python train.py --d_model=512 --n_experts=128 --d_expert=32 --d_shared_expert=0 --activation="geglu" --normalize_top_k=true --routed_scale=2.5 --balance_loss=0.0199 --balance_bias=false --router_z_loss=0.001 --vocab_size=8192 --norm="rmsnorm" --norm_eps=1e-06 --tie_embeddings=true --train_tokens=578800000
Below are experts of layer 3 (counted from 0) of a mixture-of-experts language model. Rows are named router (the router's row for the expert) and show model dimensions 256-383. Each number is 50 + 12 x the weight over its row's rms, rounded and kept within 0 to 99.
After each expert's rows: a language model's description of what the expert responds to. This comes from a sample of Wikipedia text that the model never trained on.

# expert 3
router:28 70 36 52 50 70 42 60 52 66 43 72 66 60 58 30 63 50 62 63 49 61 54 59 41 49 29 38 42 55 52 58 68 47 60 42 28 34 55 46 30 48 63 53 34 57 59 75 71 39 57 55 58 60 46 32 83 21 36 63 57 68 44 45 33 34 60 72 44 22 30 29 64 41 49 42 64 45 38 39 47 37 49 67 37 40 70 54 52 55 61 30 42 48 52 60 69 52 30 49 54 69 38 56 41 32 48 59 43 45 56 61 51 53 71 65 46 40 30 62 29 44 67 54 61 59 59 39
What it handles: Word-final pieces completing nouns and names, mostly -ion, -ation, -ment, -ions, such as champion, suspicion, Direction, Portmeirion.

# expert 25
router:40 43 48 42 51 69 35 41 63 56 50 45 68 51 65 29 59 26 41 68 31 65 39 58 55 52 57 55 45 58 40 66 57 43 46 45 53 34 44 46 47 50 46 36 59 78 55 62 41 47 54 59 39 27 63 28 51 27 37 50 80 67 46 40 46 42 46 58 46 58 46 38 60 52 62 59 62 66 62 33 49 58 53 64 31 47 79 50 74 48 69 50 47 52 82 60 47 49 50 37 59 68 59 65 39 42 32 32 51 34 51 42 47 29 54 50 36 41 41 48 56 34 62 35 63 52 42 28
What it handles: Nouns or adjectives right after the, a or his, mostly ordinals and music words, such as second, third, album, record, number.

# expert 22
router:37 29 46 60 59 58 43 49 60 60 51 43 58 57 51 40 57 30 30 49 41 49 52 46 46 53 33 46 55 67 49 48 51 38 43 48 44 43 54 62 44 14 53 45 42 61 67 56 55 32 65 46 18 44 72 40 56 49 47 50 71 52 54 55 45 22 49 56 58 53 54 18 52 32 37 61 58 53 61 52 55 33 42 65 47 45 47 49 74 33 75 45 34 41 73 68 57 50 47 48 58 43 53 58 51 31 35 52 41 50 52 47 45 53 47 44 52 50 45 57 65 37 59 43 44 55 48 30
What it handles: Bare space tokens after pipes, colons or commas in tables and lists, usually right before a number (| 6 |, 23 October).

# expert 50
router:41 49 42 57 49 76 50 45 70 55 59 68 54 59 71 48 48 24 26 49 46 40 42 55 60 42 47 39 47 57 44 52 71 39 62 55 46 43 48 39 53 50 47 42 47 67 58 49 46 48 43 43 40 54 40 58 49 60 48 62 50 43 63 43 50 50 43 34 60 60 39 27 50 41 42 62 49 53 51 58 46 24 56 51 52 45 65 52 41 44 57 55 37 50 61 53 61 71 48 41 70 59 58 49 23 40 59 59 47 51 46 65 43 49 53 58 23 52 43 73 65 37 47 54 46 61 36 55
What it handles: The digit 1 inside years, dates, scores and chart positions (1976, 2019, July 10), plus played, playing, joined.

# expert 18
router:38 41 40 56 52 47 47 49 58 63 49 51 55 53 64 49 48 36 36 45 40 48 37 61 48 51 39 55 56 47 44 54 63 48 62 36 55 35 42 42 45 42 60 42 26 66 58 51 76 48 51 60 23 47 69 54 52 60 35 60 43 48 53 58 51 38 62 49 45 48 51 33 56 41 67 54 55 68 45 52 53 35 44 48 31 26 69 52 43 41 64 45 55 69 60 56 76 45 51 40 61 70 31 58 49 35 27 55 35 43 57 38 41 38 54 62 45 36 33 45 56 35 64 52 76 45 41 35
What it handles: Single-letter or very short pieces, chiefly "e", inside surnames and foreign words, e.g. Gleeson, Greeley, Mineiro; also capital initials such as D, N.

# expert 55
router:33 59 66 57 55 49 34 55 66 50 42 57 41 43 53 38 38 34 12 67 44 67 55 54 39 51 37 37 43 45 61 58 51 43 70 46 44 52 43 49 34 47 51 37 37 38 60 76 65 28 55 46 51 50 52 45 56 69 33 77 56 51 23 56 44 45 49 39 61 29 47 38 45 33 34 42 62 43 50 31 29 40 35 64 56 36 34 56 46 35 60 35 36 61 62 50 51 52 34 44 77 69 59 64 55 35 45 52 29 34 71 38 34 47 34 44 48 56 31 72 61 56 72 38 39 66 34 54
What it handles: Sentence-opening words in biographical and academic prose, like In, He, She, On, At, plus mid-sentence also, was, called, became.

# expert 53
router:44 48 49 70 61 51 53 67 65 66 25 52 58 54 72 41 35 55 45 57 26 66 37 73 40 36 60 47 24 54 43 47 73 47 63 43 35 45 32 55 38 50 51 33 77 57 58 57 54 41 66 60 49 47 48 51 60 42 33 61 59 73 39 53 73 48 54 61 72 43 32 48 70 44 43 60 53 43 56 53 48 38 37 65 42 26 83 47 60 29 57 42 38 47 63 72 49 66 41 32 55 54 63 62 38 39 40 45 36 28 55 51 43 40 72 63 40 37 46 69 44 50 51 41 74 63 46 34
What it handles: Auxiliary verbs like have, has, was, may, and word-start pieces completed later, like Com in Composition, ation, Super in Superficial.

# expert 49
router:33 56 44 56 67 61 40 40 58 80 47 52 63 44 52 60 52 48 32 41 36 48 43 37 42 56 51 56 55 48 58 47 49 42 52 41 44 45 46 53 52 39 56 54 49 57 72 44 65 40 55 47 39 35 52 57 53 36 47 53 70 44 56 53 51 19 75 41 66 49 47 20 45 54 56 41 51 52 72 43 52 44 35 60 56 43 43 21 61 39 42 55 30 44 79 81 66 49 36 47 53 61 58 73 50 38 11 41 42 45 48 50 51 47 46 56 17 36 27 54 41 55 44 47 40 58 49 55
What it handles: Commas in running prose after clauses, names or dates, and thousands-separator commas in table numbers like 1,145 and 28,180.

# expert 19
router:45 43 48 65 65 42 43 57 50 66 49 66 69 56 65 53 34 35 59 63 51 50 44 62 42 29 63 32 50 59 36 48 68 39 49 36 41 47 41 43 50 51 54 42 51 71 67 46 40 45 52 54 52 38 56 51 48 41 53 46 47 66 39 55 68 45 56 58 76 58 35 46 66 56 45 70 48 43 55 58 54 30 62 50 45 47 63 38 48 55 64 48 40 51 61 60 43 61 38 32 75 49 63 67 55 45 46 63 36 39 53 44 24 51 55 66 41 44 37 62 44 46 61 64 30 52 37 54
What it handles: Digits inside numbers in tables and years, such as 2026, 329, plus word pieces like and in Aleksandr, st in ecclesiastical.

# expert 34
router:28 49 46 46 51 52 28 32 55 57 60 54 66 66 63 44 35 34 45 43 40 63 62 37 43 50 53 64 39 57 32 37 51 46 43 57 51 39 41 59 51 39 42 53 68 48 60 53 40 56 65 63 38 63 64 45 32 58 58 35 56 67 55 33 47 27 42 34 43 55 40 44 73 52 33 52 40 42 71 42 45 54 52 57 43 17 55 38 55 33 57 27 45 44 70 49 48 73 53 48 33 55 40 50 52 34 61 56 38 52 46 50 52 55 33 53 31 45 52 49 46 40 68 49 54 52 53 51
What it handles: Short word-final pieces such as s after apostrophes (It's, That's), and el, ard, na, st completing surnames and place names.

# expert 8
router:33 42 50 53 72 44 43 45 55 63 46 69 48 47 45 45 67 43 46 55 33 50 21 43 48 79 32 51 61 57 44 70 54 44 72 53 41 36 56 63 31 47 63 47 53 52 62 42 49 60 41 63 28 56 69 58 50 49 54 77 58 78 31 60 61 57 63 37 63 43 48 57 46 49 36 75 52 38 63 37 48 41 54 43 59 47 39 52 64 48 73 37 43 63 61 62 62 65 44 34 65 60 38 44 48 41 60 53 38 37 61 49 41 38 56 73 46 59 34 58 50 58 60 42 58 59 43 46
What it handles: Words like especially, including, like and among introducing examples, plus name pieces such as ni, ji, Ho and closing quotes.

# expert 41
router:31 76 34 54 51 49 41 60 51 59 56 62 53 47 68 33 44 42 51 61 37 76 50 55 36 50 32 52 49 61 46 63 61 36 45 35 37 40 54 55 34 30 65 44 65 54 63 55 60 29 65 49 23 18 65 33 63 54 50 53 53 43 47 51 27 35 67 44 58 45 52 44 60 51 31 77 58 46 51 44 23 54 44 46 42 34 69 38 61 40 79 36 33 46 54 48 47 55 31 50 45 56 73 65 34 36 52 58 33 47 63 52 38 52 73 62 47 38 45 54 39 43 66 44 61 61 52 28
What it handles: Suffix pieces such as us in Latin-style names (Gallimimus, Augustus), ol, ic, plus degree signs, month names like August, and nouns like venue.

# expert 2
router:48 69 35 60 59 58 43 59 49 53 30 57 69 53 61 35 51 37 34 53 36 68 48 69 34 39 35 42 37 61 53 44 65 34 48 52 33 50 36 67 43 51 68 32 37 65 61 58 40 35 48 57 39 51 66 37 55 34 35 40 46 60 42 26 65 31 36 49 56 22 50 50 59 54 35 54 73 52 60 42 53 38 57 50 11 41 83 44 67 43 75 35 30 50 75 58 53 63 43 33 71 68 50 68 34 32 32 51 41 53 63 42 34 39 46 36 41 42 47 53 71 35 48 46 42 48 33 32
What it handles: Word-initial prefix pieces starting a longer word, mostly re/Re, also pro, dis, be, post: redesigned, resides, rebounds.

# expert 11
router:44 45 30 71 56 67 49 45 57 56 44 48 51 54 61 35 76 30 39 48 50 49 33 56 45 56 42 49 52 49 52 57 64 33 82 32 55 32 31 75 34 43 68 34 36 21 37 37 47 49 57 63 36 48 59 45 45 53 49 64 58 39 39 63 63 48 52 45 51 57 31 36 71 24 48 61 54 52 52 44 33 36 28 62 30 45 57 47 59 33 63 44 37 67 57 51 53 49 36 46 37 57 67 49 49 48 50 48 45 40 55 47 57 49 66 71 44 49 43 60 64 62 58 33 82 43 44 25
What it handles: Capitalized nouns in names of countries, organizations and institutions, such as United, States, Security, University, County, plus common nouns like film and about.

# expert 28
router:35 54 64 58 66 43 45 41 65 69 21 61 57 44 52 54 52 23 45 54 52 68 42 71 40 69 30 53 66 52 42 63 61 56 63 48 38 33 60 57 55 42 41 29 22 66 70 59 57 37 47 72 46 48 51 31 68 32 28 38 45 45 28 60 49 37 64 37 73 48 43 38 48 57 26 45 61 40 38 48 42 51 43 33 50 41 43 47 46 43 60 41 39 52 51 74 57 53 29 32 65 69 52 47 52 34 54 46 57 39 48 44 48 44 51 46 42 36 32 68 49 50 57 44 41 65 46 61
What it handles: Capital A and syllables like is, Ne, Ar, Be starting or inside South Asian names and TV-cast lists (Aarati, Daisy, Aisi).

# expert 12
router:42 43 54 47 65 41 33 58 48 56 65 33 54 64 79 44 59 43 39 46 42 47 55 77 39 37 57 31 40 49 46 51 70 42 71 47 35 48 44 60 34 39 71 36 63 57 53 57 57 57 43 44 63 59 64 50 83 45 48 52 62 64 59 46 34 40 46 57 46 45 25 54 63 46 67 64 52 57 52 55 56 46 63 47 48 41 41 54 52 55 35 39 45 69 62 63 48 67 45 38 37 39 53 55 41 44 50 25 54 43 55 60 35 40 59 40 32 48 50 54 47 48 55 31 43 61 50 38
What it handles: Middle pieces of foreign or non-English words and names, as in Abstentions, Tiruvalla, Tuğrul, Rudrapur; also bullet marks and words like year, July, King.

# expert 0
router:33 45 36 50 56 53 31 58 63 48 36 44 70 34 62 35 38 47 50 63 38 51 45 65 58 52 34 54 57 50 61 60 63 32 54 35 39 51 44 55 35 45 67 45 28 70 60 61 61 27 60 49 34 44 42 44 42 30 46 55 41 74 49 59 57 39 47 48 54 54 41 48 53 30 55 42 49 72 59 46 46 29 43 80 48 36 61 41 62 51 54 55 45 43 48 68 54 53 26 56 70 50 67 51 43 33 51 44 42 33 61 37 30 27 70 54 47 51 44 64 47 41 49 52 51 56 44 24
What it handles: Mostly the word "with" after verbs like touring, together, came up; also place-name and word-final pieces such as Mindoro, Krško, tornado.

# expert 24
router:50 33 55 69 57 57 31 50 65 58 29 55 70 55 70 39 52 33 57 42 41 59 47 44 35 67 65 39 45 71 53 60 64 53 55 57 35 43 37 55 45 32 60 39 28 75 49 69 42 45 46 46 42 57 52 47 34 33 36 43 57 55 51 52 59 42 55 35 60 50 52 24 61 49 48 36 40 65 51 44 43 38 54 60 08 34 51 59 39 26 46 35 40 51 51 71 42 48 40 46 56 55 59 60 29 49 49 39 41 39 64 37 36 50 33 50 28 47 47 61 39 66 64 52 65 62 45 59
What it handles: First pieces of capitalized words and names, often in tables and sports lists, e.g. Cordner, Forbes, Forge, Francis, Mechanism; also stray capital letters.

# expert 35
router:37 64 50 49 45 49 36 52 62 53 45 63 55 42 56 40 48 38 41 51 42 53 39 42 53 25 30 33 34 46 50 51 52 49 60 35 43 47 49 49 50 33 66 31 44 54 72 69 43 37 66 61 51 65 46 29 70 36 34 60 42 50 40 53 52 41 57 64 49 38 32 49 60 47 58 60 50 42 63 33 50 30 47 41 23 39 64 44 60 32 60 36 51 67 52 45 53 58 33 33 58 54 55 45 38 30 38 47 29 46 61 71 50 38 59 51 46 42 45 50 47 54 74 57 59 71 41 40
What it handles: Word-final pieces like um, or, al, especially Phyl'um' in taxonomy lists, plus endings of Stadium, Road, Protection, publicly.

# expert 13
router:35 59 55 74 64 69 51 63 61 52 45 45 55 62 56 55 77 46 25 65 52 50 47 60 56 39 33 32 47 52 67 44 67 32 63 44 37 47 52 55 36 18 40 42 53 40 57 70 56 47 81 79 42 56 63 49 59 57 49 62 65 49 51 26 45 35 42 52 71 57 32 53 63 50 48 53 57 40 50 43 48 47 41 48 57 42 47 53 50 47 55 46 41 45 64 51 66 35 41 36 55 51 30 66 54 36 42 41 29 39 59 35 50 39 70 48 38 41 49 48 57 26 59 52 47 64 39 65
What it handles: Short inner word pieces like te in protein, lo in monologue, ma, ba, plus closing quotation marks after quoted speech.

# expert 54
router:41 52 59 48 56 64 38 49 50 65 55 66 54 48 53 52 61 27 47 35 35 42 45 60 50 33 36 60 45 45 48 66 61 56 50 22 44 23 64 52 47 54 63 40 60 45 77 64 67 53 78 40 32 38 63 44 56 45 30 47 67 68 42 62 62 51 60 39 45 26 52 32 54 34 60 39 53 50 64 59 62 29 45 52 47 39 63 37 61 46 49 42 38 58 60 58 58 69 36 51 58 64 43 62 53 48 41 35 28 45 55 33 49 48 67 57 42 33 54 70 66 53 52 47 44 63 42 65
What it handles: Common first names and pronouns like John, James, Mohamed, David, her, she, him, in cast lists, sports lineups and plot summaries.

# expert 56
router:40 50 51 49 57 59 46 47 60 54 11 40 60 30 48 40 66 37 37 54 32 57 30 55 65 57 41 35 53 64 67 51 46 44 71 33 31 33 42 44 37 40 46 34 63 57 68 57 41 46 50 68 50 48 61 54 59 60 37 40 61 58 45 54 53 32 47 68 67 49 50 32 47 59 55 37 49 40 51 38 34 32 33 54 59 32 65 46 34 44 45 27 44 62 58 53 61 60 55 38 77 55 39 53 41 39 39 37 37 53 55 34 58 39 38 55 50 53 37 46 40 35 61 39 50 56 44 27
What it handles: The piece pro starting words like proof, protein, profession, plus T, Mo, pronouns him, She, and heading markers.

# expert 45
router:32 53 38 69 39 54 28 60 56 59 46 46 67 51 61 38 56 35 34 52 48 62 36 69 47 26 66 46 26 50 54 64 61 46 53 37 33 31 60 54 44 34 48 34 50 60 56 40 29 47 66 64 53 51 51 40 52 57 39 43 44 62 36 57 47 41 60 71 57 53 45 50 67 31 57 62 25 45 64 36 38 31 43 64 38 44 64 44 59 45 61 29 37 64 61 63 63 62 33 47 62 57 64 63 53 35 40 53 45 32 62 36 52 31 58 65 36 44 50 71 57 30 65 34 63 59 24 35
What it handles: The piece ra and similar r-syllables inside words, as in arbitrary, Flora, rainforests, era, Monarcas.

# expert 26
router:46 48 32 69 59 55 25 66 58 48 18 56 56 39 72 49 50 49 51 38 49 58 35 64 49 28 37 47 34 60 46 52 66 51 66 30 33 54 65 71 39 39 62 46 61 54 69 56 58 49 58 48 53 65 68 30 58 58 27 66 69 67 41 53 68 49 78 56 68 41 31 49 66 52 39 46 61 44 67 40 40 43 39 78 37 49 66 53 48 30 69 34 35 63 76 53 51 57 36 49 52 63 43 48 34 44 37 27 47 44 70 33 34 32 56 55 47 50 40 71 54 44 62 44 81 55 47 39
What it handles: Common nouns after the or a, such as government, project, President, new, time, plus the piece if inside words like motif, pacifism.

# expert 62
router:50 45 33 50 51 36 41 74 50 50 40 49 64 51 58 44 40 53 47 33 33 60 53 55 40 34 42 35 43 65 51 62 55 58 38 60 33 50 55 33 46 36 56 32 44 63 56 28 37 47 57 94 37 60 61 41 39 41 37 46 47 62 46 45 46 54 37 56 51 38 45 46 53 38 35 56 41 41 38 57 50 61 44 73 50 49 76 52 58 31 64 50 28 35 61 53 45 43 51 42 59 41 36 65 28 33 35 52 36 32 56 60 46 62 47 33 45 45 41 63 50 57 68 44 53 59 42 50
What it handles: Verbs and word-start prefixes in narrative, such as un, ex, dis, tri, first, would, had, made, went, provide.

# expert 42
router:50 59 37 57 40 58 43 39 55 61 40 46 64 52 67 56 66 30 60 56 44 40 27 67 32 75 38 55 40 54 52 43 49 50 61 44 30 53 36 42 53 50 59 43 46 41 61 40 78 54 60 57 31 60 51 43 47 62 42 63 61 68 39 27 42 44 69 54 72 39 46 42 48 44 57 53 43 52 61 38 34 52 56 57 52 35 63 42 49 16 59 40 38 47 62 49 57 63 45 44 69 53 50 68 32 42 43 53 46 50 57 37 59 39 56 61 29 49 48 45 53 49 56 43 45 56 43 41
What it handles: Single digits, above all 3, inside numbers, dates, track ranges and table figures, e.g. 2023, 38°, 763; also the suffixes -tion, -ification.

# expert 37
router:44 65 42 70 36 46 49 49 70 68 41 62 65 46 66 40 51 31 32 38 28 47 37 68 32 45 33 37 29 64 34 65 67 32 52 38 50 47 49 66 35 52 53 48 70 43 64 54 47 38 44 68 37 49 65 29 50 54 38 63 51 52 38 48 51 41 57 54 65 41 32 30 54 45 54 57 41 58 66 36 42 41 62 53 52 50 73 46 57 50 64 33 35 60 65 57 66 66 36 32 65 60 38 54 40 37 41 41 33 37 46 54 39 50 48 46 38 26 38 69 46 52 72 52 54 52 52 31
What it handles: Word-ending pieces, especially ch in German-looking words like Wehrmacht, Rausch, and ster, ment, ate, mann, sch.

# expert 20
router:46 56 47 59 42 61 39 55 56 59 50 46 57 41 63 52 61 48 42 49 48 42 51 56 35 57 62 52 55 52 42 58 50 35 57 49 37 50 51 53 41 42 44 31 47 41 70 53 38 50 84 59 41 49 43 54 72 26 42 48 57 47 27 62 37 34 59 62 50 50 41 41 42 06 48 56 50 64 67 47 27 48 47 62 43 33 42 56 45 40 52 50 29 37 61 55 47 53 37 40 54 52 68 56 11 35 57 49 01 47 76 46 05 44 59 71 34 25 38 54 44 49 50 52 83 64 25 47
What it handles: Mostly the word to after verbs or adjectives (obliged to, common to), plus prepositions like with, for, into, at.

# expert 57
router:33 41 44 60 47 59 34 43 62 49 10 46 50 59 52 31 48 48 45 48 45 63 36 58 34 40 44 54 38 69 57 48 71 52 47 35 46 35 39 55 39 47 60 40 53 51 54 74 50 35 49 54 52 56 48 34 69 47 46 55 68 62 39 27 53 38 45 48 84 32 30 52 60 45 61 70 47 53 54 41 39 31 47 62 37 43 45 40 57 32 38 38 52 48 45 53 46 63 46 32 69 44 30 64 35 35 39 55 34 33 44 57 42 56 62 50 34 44 49 60 53 46 66 45 53 55 63 32
What it handles: Mid-word pieces, especially et, in food, place and personal names, such as sweet, Wet market, Jacketed, Tetley, sugar.

# expert 51
router:52 35 43 48 41 63 50 60 44 68 37 39 61 32 53 46 54 42 43 49 31 60 57 50 41 25 35 49 37 57 39 61 60 48 57 35 20 47 26 56 40 48 55 47 45 46 64 35 75 35 53 56 32 35 80 53 63 56 40 52 39 59 32 33 40 32 70 30 59 58 43 47 51 55 54 41 21 46 66 16 61 50 54 48 30 51 52 54 51 38 51 55 40 53 40 60 75 46 53 37 62 45 66 64 46 34 33 47 29 50 50 31 52 53 51 49 45 52 36 57 60 39 46 41 57 53 33 40
What it handles: Closing brackets and quotes ending parenthetical years, numbers or notes, such as (2015–present), (1926), (deceased).

# expert 1
router:31 42 51 52 52 70 40 47 65 60 60 51 55 45 56 54 43 42 42 59 32 59 37 59 66 56 75 52 53 72 46 53 51 35 57 43 47 56 47 48 42 36 63 31 31 31 42 40 62 45 39 58 51 28 64 39 71 39 54 58 82 69 62 58 58 47 51 60 61 50 34 49 43 51 74 36 70 69 66 44 34 48 63 54 48 43 42 40 44 41 52 45 35 56 42 68 39 55 54 53 58 54 49 58 45 32 27 29 57 39 62 54 49 41 51 51 25 39 41 57 50 57 48 16 48 60 48 42
What it handles: Colons after field labels in infobox-style lists, such as Date:, Occupation:, Builders:, plus some label words like name, type, include.

# expert 16
router:36 56 50 60 72 59 30 63 62 62 53 65 47 48 52 39 46 36 54 50 31 52 51 57 55 54 60 32 46 51 56 48 70 36 60 40 43 35 25 64 54 34 63 39 29 70 57 72 64 29 52 70 59 73 43 47 60 58 36 55 54 66 34 42 40 34 57 55 58 59 44 32 51 23 45 46 74 76 72 59 60 46 48 38 60 54 50 38 70 51 66 42 43 57 41 60 41 58 39 36 51 47 36 70 32 33 27 36 54 54 47 44 35 45 65 46 30 51 41 64 65 71 53 42 43 68 52 54
What it handles: Line breaks and blank cells in infoboxes and tables, especially railway station boxes, and words like Line, line, Class, passenger.

# expert 23
router:30 51 27 55 60 44 34 55 54 62 54 52 44 59 65 52 45 41 39 53 51 66 52 70 49 67 63 46 46 48 66 71 50 51 64 49 46 32 28 70 34 36 58 52 49 31 58 52 38 51 66 52 52 50 36 36 49 41 44 58 50 70 54 34 41 34 37 38 51 55 36 28 54 27 52 54 67 55 60 46 55 48 40 69 47 45 55 38 47 42 49 43 45 54 49 65 53 61 39 46 68 61 43 44 43 43 28 53 53 51 70 60 44 37 54 29 32 49 24 63 42 58 65 57 48 55 46 44
What it handles: The preposition for after a noun or verb ("built for", "used for"), plus nouns and verbs like work, use, under, development, research.

# expert 4
router:35 53 48 56 47 55 38 55 53 47 51 65 61 50 51 30 48 31 55 56 35 65 39 61 36 36 42 42 50 65 58 60 51 44 63 33 29 37 56 59 31 31 65 34 62 52 70 72 53 52 73 47 42 51 60 53 50 67 48 49 63 67 53 44 53 38 50 66 62 35 51 33 49 34 60 62 59 27 64 46 24 44 35 52 47 46 74 30 56 34 68 39 32 54 73 62 48 68 37 40 71 49 63 50 25 39 38 28 47 26 75 46 45 54 49 58 47 34 49 74 56 54 52 41 65 62 37 35
What it handles: Middle word pieces like su, fi, tsu inside names and rare words (Thaugsuban, Skysuites, dissuade), plus infobox "Location" and words like City, late.

# expert 31
router:46 51 41 60 64 53 42 56 54 64 45 65 69 50 57 46 61 53 41 47 46 63 52 66 25 71 25 39 21 68 75 52 58 37 55 50 54 38 67 55 38 52 50 43 33 51 47 54 77 53 51 75 47 40 55 50 40 61 46 47 68 52 38 50 52 48 60 74 70 47 41 47 58 42 41 61 51 43 62 36 28 42 61 67 37 31 56 27 60 45 54 56 52 69 75 62 42 71 36 48 71 57 63 50 45 41 31 37 40 47 51 32 49 28 45 57 56 33 54 47 64 31 61 58 35 61 57 50
What it handles: Opening quotation marks before quoted titles or statements, and the piece in inside words like aluminum, examination, or names.

# expert 39
router:49 48 50 52 53 66 33 57 54 68 40 52 53 45 46 47 51 40 47 59 52 70 18 65 42 61 59 55 57 69 26 65 68 41 66 34 44 37 51 61 51 38 65 42 55 64 66 63 40 57 57 59 40 70 52 46 45 55 33 52 53 66 34 60 56 38 55 79 48 29 49 48 49 47 34 47 30 47 51 44 45 57 14 51 33 30 87 41 83 24 47 35 52 52 51 71 65 78 50 30 67 61 58 48 39 25 43 30 52 37 61 60 36 41 54 61 41 31 30 52 62 34 62 48 57 61 54 31
What it handles: The word if after even, plus initial L pieces and name starts like Ste in Steelers and sha in Kshatriya.

# expert 47
router:36 65 46 79 57 51 50 47 88 52 41 55 59 36 47 48 61 38 45 42 52 57 38 46 70 54 58 35 54 63 38 58 56 41 76 32 51 39 44 55 46 43 44 45 47 40 79 43 45 61 51 55 30 45 72 46 64 51 48 54 48 43 30 33 55 28 42 54 76 28 56 43 40 31 57 45 42 60 68 55 55 29 62 44 58 52 48 53 78 44 49 48 28 64 57 48 65 47 43 49 61 51 58 56 46 25 33 56 49 43 56 55 55 54 45 67 35 53 38 50 46 51 51 55 54 49 53 43
What it handles: Full stops ending sentences, plus decimal points in numbers and periods after initials, e.g. 4'.'9%, T'.' M, radiation'.'

# expert 36
router:32 62 47 73 51 46 46 53 62 73 46 85 55 50 67 51 77 51 61 51 33 73 54 65 63 46 35 48 65 55 45 55 75 42 51 52 32 38 59 62 25 54 62 39 38 54 58 33 49 46 76 56 51 48 46 42 37 53 39 50 53 52 29 44 47 49 66 65 64 44 48 43 66 53 58 44 43 57 65 40 54 42 53 45 53 30 40 49 61 50 56 34 50 73 65 51 43 45 47 27 29 62 62 55 52 37 34 28 34 49 71 52 33 47 64 65 31 53 51 64 41 47 53 38 64 59 54 51
What it handles: Degree, minute and second signs in geographic coordinates, plus adverbs and modifiers such as slightly, completely, officially, often, annual.

# expert 21
router:35 36 64 45 59 56 48 64 74 51 52 59 58 33 68 57 44 30 48 42 53 53 64 67 51 62 58 62 51 73 39 72 59 50 50 36 45 37 50 64 59 58 54 43 59 55 40 44 51 31 46 36 25 58 45 46 66 35 23 47 40 70 58 49 48 51 42 33 53 35 48 30 59 53 31 35 53 41 63 36 51 33 50 67 48 30 68 42 60 48 42 23 32 71 56 51 65 47 47 45 64 69 63 56 40 44 44 54 40 57 71 57 47 63 45 36 48 57 37 46 46 31 68 59 62 55 51 68
What it handles: Word-final pieces like -ing, -n, -a, -ation in foreign surnames and non-Latin script, such as Desgagné, Dingle, Syrian, logging.

# expert 48
router:49 69 30 46 67 43 38 78 54 62 42 56 65 53 48 37 53 48 29 53 36 66 29 88 46 71 43 44 66 64 53 58 61 33 43 48 33 41 39 45 37 48 46 47 54 39 63 47 74 57 68 48 51 45 62 40 35 38 46 58 64 68 47 23 32 25 56 45 51 28 53 43 51 41 47 45 25 49 65 35 66 59 49 66 46 42 65 46 64 53 63 40 48 75 74 58 71 55 51 44 70 71 48 66 42 53 39 33 37 53 58 55 31 44 48 49 37 54 36 48 37 24 53 26 55 53 53 52
What it handles: The piece er or ers wherever it falls in a word, e.g. erupted, erstwhile, cooperatively, Shiner, piers; also other short pieces like ke, up.

# expert 61
router:46 43 36 53 45 76 43 67 68 51 51 48 64 63 54 41 59 18 41 58 43 49 61 49 42 63 38 32 62 60 59 62 60 47 62 50 55 36 38 82 43 40 48 40 71 37 61 46 38 52 70 72 34 40 60 48 40 63 27 49 86 63 47 64 48 40 64 38 61 54 45 26 76 53 47 46 64 63 55 26 34 34 62 46 60 34 46 44 40 54 45 57 35 67 46 58 53 64 33 41 61 47 64 55 48 40 38 36 56 45 60 56 44 50 51 60 50 53 40 57 62 32 50 52 44 69 39 52
What it handles: Pipe characters separating cells in Wikipedia tables, often after numbers, dates or place names, plus some semicolons.

# expert 60
router:46 51 35 59 49 58 50 44 50 71 38 59 71 36 43 47 62 42 32 59 48 45 39 50 22 54 46 44 50 58 48 39 56 57 75 54 41 53 40 53 38 38 65 17 35 44 51 56 48 50 72 60 58 52 71 41 22 42 49 53 42 55 40 35 50 38 66 73 44 55 56 29 60 41 32 43 50 51 39 60 47 59 42 70 52 50 43 17 52 44 45 55 45 55 47 63 55 41 44 41 45 61 50 57 24 52 44 44 34 26 68 40 51 49 63 63 41 40 43 68 68 55 66 65 52 62 53 33
What it handles: Quantity words and common determiners after the, a, or to, such as two, three, several, multiple, various, its, use, especially in technical explanations.

# expert 6
router:40 52 36 63 63 63 41 67 66 64 43 53 47 23 48 51 74 40 41 50 48 67 48 67 34 25 51 44 29 53 61 50 51 53 49 39 31 36 55 44 37 29 44 30 55 57 61 56 52 42 68 75 34 35 58 37 51 30 41 67 55 51 41 44 42 33 51 65 74 36 29 31 65 33 52 39 50 42 58 47 32 42 39 73 33 43 53 42 75 46 48 40 47 74 73 47 60 57 42 41 87 44 55 56 49 47 36 47 44 45 70 56 46 53 55 49 46 41 50 59 50 39 51 39 80 48 50 36
What it handles: Words like Plan, Act, Minister, Authority, no, There, and the suffix -ical, often in government or legal text, e.g. Biblical, Planning.

# expert 43
router:53 78 43 57 76 50 39 61 56 56 24 40 46 41 63 39 65 46 18 55 44 74 33 46 59 55 54 56 42 56 49 65 64 34 66 32 43 39 61 62 44 33 51 39 61 59 75 56 62 60 71 45 48 56 41 38 64 45 41 69 55 55 57 51 48 35 74 39 55 46 48 38 57 41 58 52 56 25 61 45 43 48 34 51 33 48 45 40 46 45 61 48 36 47 47 68 56 58 47 37 79 64 44 65 38 45 35 48 47 47 50 31 49 45 54 54 39 24 26 52 62 27 67 45 43 64 35 32
What it handles: First pieces of personal names and titles, such as Le, La, Ma, and the word Indian, plus closing-bracket commas and periods.

# expert 15
router:36 32 51 55 60 52 54 65 57 50 29 44 50 46 60 39 57 44 46 51 48 62 63 52 54 57 45 31 29 65 72 56 45 55 76 30 51 43 47 57 37 55 50 48 51 72 54 59 60 37 66 59 26 53 58 50 54 13 42 53 50 59 42 45 40 45 63 66 56 37 40 29 62 43 60 55 34 60 53 46 53 32 56 62 47 33 69 38 47 52 74 33 33 43 54 72 50 58 47 32 57 70 66 49 30 45 44 32 32 42 59 18 48 33 61 66 40 46 50 60 45 53 52 29 42 60 28 56
What it handles: Single capital letters and short uppercase pieces inside codes, acronyms, chemical strings and gene names (MPC, RORC, LC), plus American, United.

# expert 52
router:32 46 43 50 51 51 40 66 52 52 32 56 49 57 62 37 59 45 32 56 34 49 48 57 40 17 25 50 25 65 65 72 51 29 58 46 44 47 60 53 26 46 62 47 64 58 59 44 72 50 66 41 42 37 59 47 64 52 34 62 53 73 32 35 65 47 47 66 40 51 44 53 57 50 54 35 56 74 72 54 46 50 32 76 56 53 72 50 57 44 65 51 48 55 45 50 44 48 33 49 64 63 28 49 38 35 42 31 52 35 62 54 52 39 53 43 48 40 53 70 59 35 55 54 55 56 34 47
What it handles: Nouns in music, film and place contexts such as Hits, film, series, States, York, Washington, and endings ton, ator, plus percent signs.

# expert 7
router:41 50 31 44 56 58 47 53 43 51 58 47 54 56 52 41 25 44 65 59 31 65 49 56 48 40 41 58 59 53 53 61 57 28 48 36 54 46 38 55 38 51 59 51 48 55 62 66 55 56 41 37 48 30 48 36 56 19 43 41 62 52 42 31 33 32 46 60 48 65 53 44 54 39 58 37 52 66 60 52 55 47 47 60 38 29 42 30 39 37 64 32 31 37 55 58 54 51 41 50 39 56 59 71 09 39 50 16 43 42 59 51 42 60 54 53 24 52 39 53 52 44 72 32 52 61 45 53
What it handles: Sports words in football and tournament articles and squad tables, such as final, season, Cup, club, FW, DF.